Experts of a small language model.
Size: 14 layers, width 640, vocabulary 8192, 164M parameters.
Experts: 32 experts in each of 13 layers, 192 SiLU neurons an expert, 2 picks a token, a sigmoid router, a shared expert of 832 neurons.
Training: a variant of Muon for the experts, 456M tokens, 9687 steps.
Below are experts of layer 11 (counted from 0) of a mixture-of-experts language model. Rows are named router (the router's row for the expert) and show model dimensions 80-159. Each number is 50 + 12 x the weight over its row's rms, rounded and kept within 0 to 99.
After each expert's rows: "gets" lists some tokens that make up at least twice as much of what it gets as of all text. This comes from a sample of Wikipedia text that the model never trained on. Tokens count by the router's weight.

# expert 16
router:49 37 38 57 50 52 51 46 55 47 71 40 33 58 32 55 45 67 57 37 45 45 43 30 46 53 46 54 39 44 56 47 40 30 39 47 54 37 55 32 48 68 41 58 38 51 54 77 40 60 68 43 54 34 64 44 28 43 36 35 55 48 65 30 43 34 50 58 33 76 46 46 43 51 80 62 75 54 55 45
gets: " |", ";", "|", ".", "\n ", ")"

# expert 20
router:46 48 49 51 44 52 43 45 42 50 55 57 30 63 38 57 54 56 58 29 59 40 31 45 59 50 18 64 45 64 66 71 57 62 58 56 50 58 51 38 53 55 38 52 26 58 47 76 58 51 58 48 53 08 38 56 27 59 55 28 30 47 65 54 41 64 59 58 36 46 40 43 39 28 61 48 74 19 59 65
gets: " the", " in", " of", " on", " at", " from"

# expert 29
router:40 56 73 47 52 59 66 64 55 35 57 59 44 56 53 49 29 42 47 31 33 49 49 35 42 64 26 52 48 49 56 68 46 74 24 31 47 60 43 14 49 81 42 39 52 45 36 43 55 68 61 07 59 39 45 15 65 54 52 36 37 43 41 26 55 40 45 54 36 73 38 55 38 45 50 34 59 52 59 41
gets: " \"", " he", " an", " the", " The", " He"

# expert 0
router:44 24 53 47 49 38 43 43 55 29 56 28 59 57 47 70 52 64 72 59 44 54 64 49 58 61 40 67 52 64 49 53 58 54 44 59 57 66 49 19 53 73 45 54 57 41 53 42 51 63 65 49 49 59 90 37 36 65 60 62 44 41 51 45 47 75 49 48 35 57 33 47 69 25 40 74 62 59 54 40
gets: " 1", " 2", " 3", "1", " 0", "2"

# expert 18
router:42 49 71 45 75 44 46 39 48 34 65 53 28 65 35 45 57 50 47 57 38 26 36 43 31 29 42 74 60 64 53 62 54 54 50 60 56 36 79 65 27 50 59 65 40 67 62 57 64 65 34 46 59 47 51 44 40 59 61 42 37 40 43 57 32 61 57 70 52 70 48 40 50 41 55 54 58 50 46 28
gets: "s", ")", "\"", " School", " University", "ing"

# expert 6
router:57 36 42 59 40 51 53 44 59 50 59 38 47 51 44 54 38 55 64 60 49 25 51 40 60 43 32 47 43 69 50 54 72 53 49 41 58 47 64 62 45 56 45 71 52 32 60 67 45 57 52 26 50 49 65 43 54 49 41 60 27 49 47 40 51 61 45 55 65 55 41 42 58 46 57 60 42 53 43 31
gets: "a", "i", "o", "u", "e", "ki"

# expert 27
router:25 52 41 70 57 77 47 56 37 30 75 55 43 43 38 63 50 47 41 56 52 41 48 47 29 75 21 54 22 41 36 55 62 50 35 43 38 32 41 50 52 65 47 47 39 58 73 61 63 61 72 70 29 38 38 43 44 67 60 62 18 29 71 57 43 56 44 40 42 47 44 48 34 46 23 66 62 47 45 37
gets: "=", " =", "'", ")", "tt", "si"

# expert 14
router:24 69 66 42 60 74 54 45 73 21 62 32 49 58 34 49 49 64 45 62 37 53 42 38 43 65 48 63 54 59 55 64 69 46 43 50 47 55 66 38 39 65 41 68 62 47 63 64 73 58 58 56 40 47 52 40 49 46 17 41 43 39 49 56 41 61 51 51 28 38 31 62 59 42 76 55 70 30 60 34
gets: " the", " a", " of", " The", " his", " their"

# expert 13
router:66 45 53 64 52 55 47 31 41 64 39 33 29 46 36 53 47 58 43 69 32 17 63 46 34 63 27 59 50 34 55 72 49 49 53 38 55 60 50 52 55 60 42 55 51 57 56 59 25 38 72 46 36 58 58 33 31 34 60 55 56 33 40 45 47 54 53 54 41 75 46 55 52 33 67 35 51 39 32 47
gets: "-", "–", "'", "/", " Co", " Sch"

# expert 31
router:36 44 53 47 57 57 70 54 36 67 52 37 65 63 53 62 55 55 48 43 40 56 22 36 53 32 29 53 43 55 47 56 60 42 49 69 62 55 34 45 42 29 43 45 41 77 45 57 64 58 59 54 69 48 47 59 61 58 29 52 25 41 54 38 33 43 41 54 49 35 41 42 53 44 65 49 51 54 57 50
gets: "e", "o", "le", "a", "te", "ne"

# expert 3
router:52 29 56 41 76 61 61 40 53 26 52 56 34 40 36 58 54 64 72 45 69 52 34 50 57 42 52 65 46 68 76 84 73 50 42 55 62 63 55 45 14 64 51 56 64 68 49 53 63 48 65 51 55 61 67 41 35 43 50 34 33 47 32 49 39 46 57 54 68 58 47 41 53 47 62 48 63 28 79 33
gets: "s", "ation", "ion", "on", "es", "ment"

# expert 23
router:42 69 47 51 35 52 50 35 43 45 66 31 56 44 37 46 45 55 62 34 44 35 33 38 59 33 31 58 42 65 51 62 62 38 51 46 38 51 68 61 60 54 51 64 53 36 53 55 44 72 53 60 49 54 39 50 36 48 50 42 56 49 59 32 32 45 61 58 52 56 35 47 46 59 52 66 54 50 50 67
gets: "t", "s", "n", "r", "y", "k"

# expert 19
router:48 35 46 57 31 53 57 51 58 66 63 55 30 43 43 59 39 40 61 34 70 45 44 50 78 58 61 53 47 64 57 45 76 62 27 41 47 29 62 36 39 62 41 50 58 63 26 63 58 70 60 61 52 37 74 31 31 71 40 42 51 52 32 63 52 44 41 48 55 67 49 37 45 44 55 57 74 56 55 52
gets: " as", "ed", " out", "d", " years", " up"

# expert 30
router:46 51 50 49 47 37 53 56 51 54 35 58 45 65 44 36 58 62 41 53 58 44 24 70 62 61 58 49 56 32 50 34 40 60 54 36 33 60 69 26 57 57 66 49 48 60 52 48 56 51 29 52 50 50 56 52 43 63 31 25 37 60 35 56 41 64 52 69 56 66 55 63 56 64 34 47 62 56 33 64
gets: ".", "d", "w", "E", "x", "p"

# expert 22
router:53 53 49 61 54 49 56 49 35 50 37 64 52 46 47 57 43 63 44 76 50 20 42 40 60 56 44 52 54 54 53 58 71 44 43 29 62 51 34 49 63 76 44 70 30 75 62 75 47 39 63 37 52 40 45 49 53 60 53 42 46 62 48 42 62 55 41 50 51 62 45 48 54 65 60 44 48 28 65 44
gets: "|", "=", " |", ")", "\n\n", " ="

# expert 9
router:66 46 32 65 56 56 50 50 48 26 61 61 36 62 33 53 47 49 39 46 59 45 43 26 46 45 21 50 66 42 41 73 50 77 43 48 37 64 58 57 53 44 56 55 52 64 64 58 57 48 44 57 42 45 63 47 55 57 73 65 45 16 72 69 62 57 46 48 46 48 33 36 53 33 43 72 64 45 64 48
gets: " for", "'", " For", " National", " from", " after"

# expert 8
router:62 54 68 52 53 56 46 29 50 51 71 47 42 64 33 71 36 51 70 50 45 46 38 52 46 58 51 62 36 58 52 59 46 37 59 44 41 66 41 52 56 67 47 47 42 20 49 51 51 35 50 56 39 54 56 49 43 43 49 39 31 50 18 51 43 54 43 47 54 51 46 52 58 32 45 60 57 32 72 32
gets: ",", ";", "N", "mb", "log", "p"

# expert 1
router:32 44 58 49 44 36 70 42 52 41 60 56 54 46 32 48 49 65 46 43 69 49 65 43 57 67 24 50 69 54 35 71 61 44 46 43 33 36 42 36 43 38 42 52 59 57 54 75 29 74 53 26 64 37 54 40 57 57 39 40 41 58 64 35 48 41 52 54 53 52 34 46 62 49 39 66 64 47 61 58
gets: " and", "\n", " was", " is", " to", " were"

# expert 26
router:46 40 41 30 62 58 42 54 70 34 65 27 51 56 44 64 50 69 64 38 49 49 45 50 39 46 33 53 45 56 69 81 36 51 56 53 44 52 43 40 43 71 50 44 38 56 37 65 37 49 64 31 37 49 54 48 48 65 43 47 46 58 25 58 45 34 60 66 38 39 43 51 33 39 67 44 67 49 36 49
gets: "-", " (", ".", "–", "/", "{"

# expert 4
router:22 57 73 54 45 54 56 56 42 50 45 37 37 57 44 49 45 71 45 66 78 41 38 57 46 46 43 63 47 48 51 48 60 64 45 22 55 62 55 49 50 66 52 59 41 66 42 50 49 57 60 55 51 47 42 36 34 56 42 51 46 66 32 63 56 40 61 61 56 62 37 45 41 50 66 50 40 53 55 37
gets: ".", " with", " that", ",", " has", " had"

# expert 12
router:24 36 55 61 40 45 59 61 49 49 61 48 51 56 63 43 50 49 41 51 48 41 50 36 50 68 53 57 66 62 50 45 53 58 34 44 27 34 60 40 56 57 30 53 52 52 37 47 57 39 35 27 50 51 67 41 56 79 50 35 52 46 61 49 38 65 56 56 32 46 40 52 63 52 58 28 42 36 41 43
gets: "\n\n", "\n", " m", " p", " km", " U"

# expert 15
router:39 52 72 49 52 42 35 63 56 39 37 45 44 50 32 60 36 72 57 44 45 42 51 57 56 67 54 39 29 54 68 47 67 47 45 40 45 36 61 40 71 60 19 58 49 48 41 30 55 37 54 47 58 18 46 69 43 66 65 30 58 57 53 56 51 53 41 49 48 48 42 36 40 61 95 36 52 39 58 39
gets: "\n", "  ", "f", "c", "ta", "%"

# expert 5
router:32 28 44 46 65 43 48 37 60 50 57 66 49 60 36 45 58 70 67 44 34 45 35 27 49 37 41 52 32 36 43 39 60 78 40 49 46 52 63 52 64 50 45 64 33 67 62 78 44 49 62 49 38 32 52 60 41 46 38 43 34 28 39 42 48 46 34 61 44 48 45 38 54 72 48 48 64 57 54 37
gets: " |", " by", ";", "-", "|", ":"

# expert 7
router:35 49 51 48 64 56 70 35 43 42 78 59 52 63 53 56 50 88 41 56 62 40 56 49 47 47 65 40 45 49 39 74 63 68 32 35 40 38 48 53 48 49 54 51 47 58 67 53 54 52 58 31 67 38 44 34 38 47 39 62 38 45 45 52 51 44 64 64 46 28 56 48 43 46 42 34 63 63 62 41
gets: ":", "°", " –", "=", " -", " —"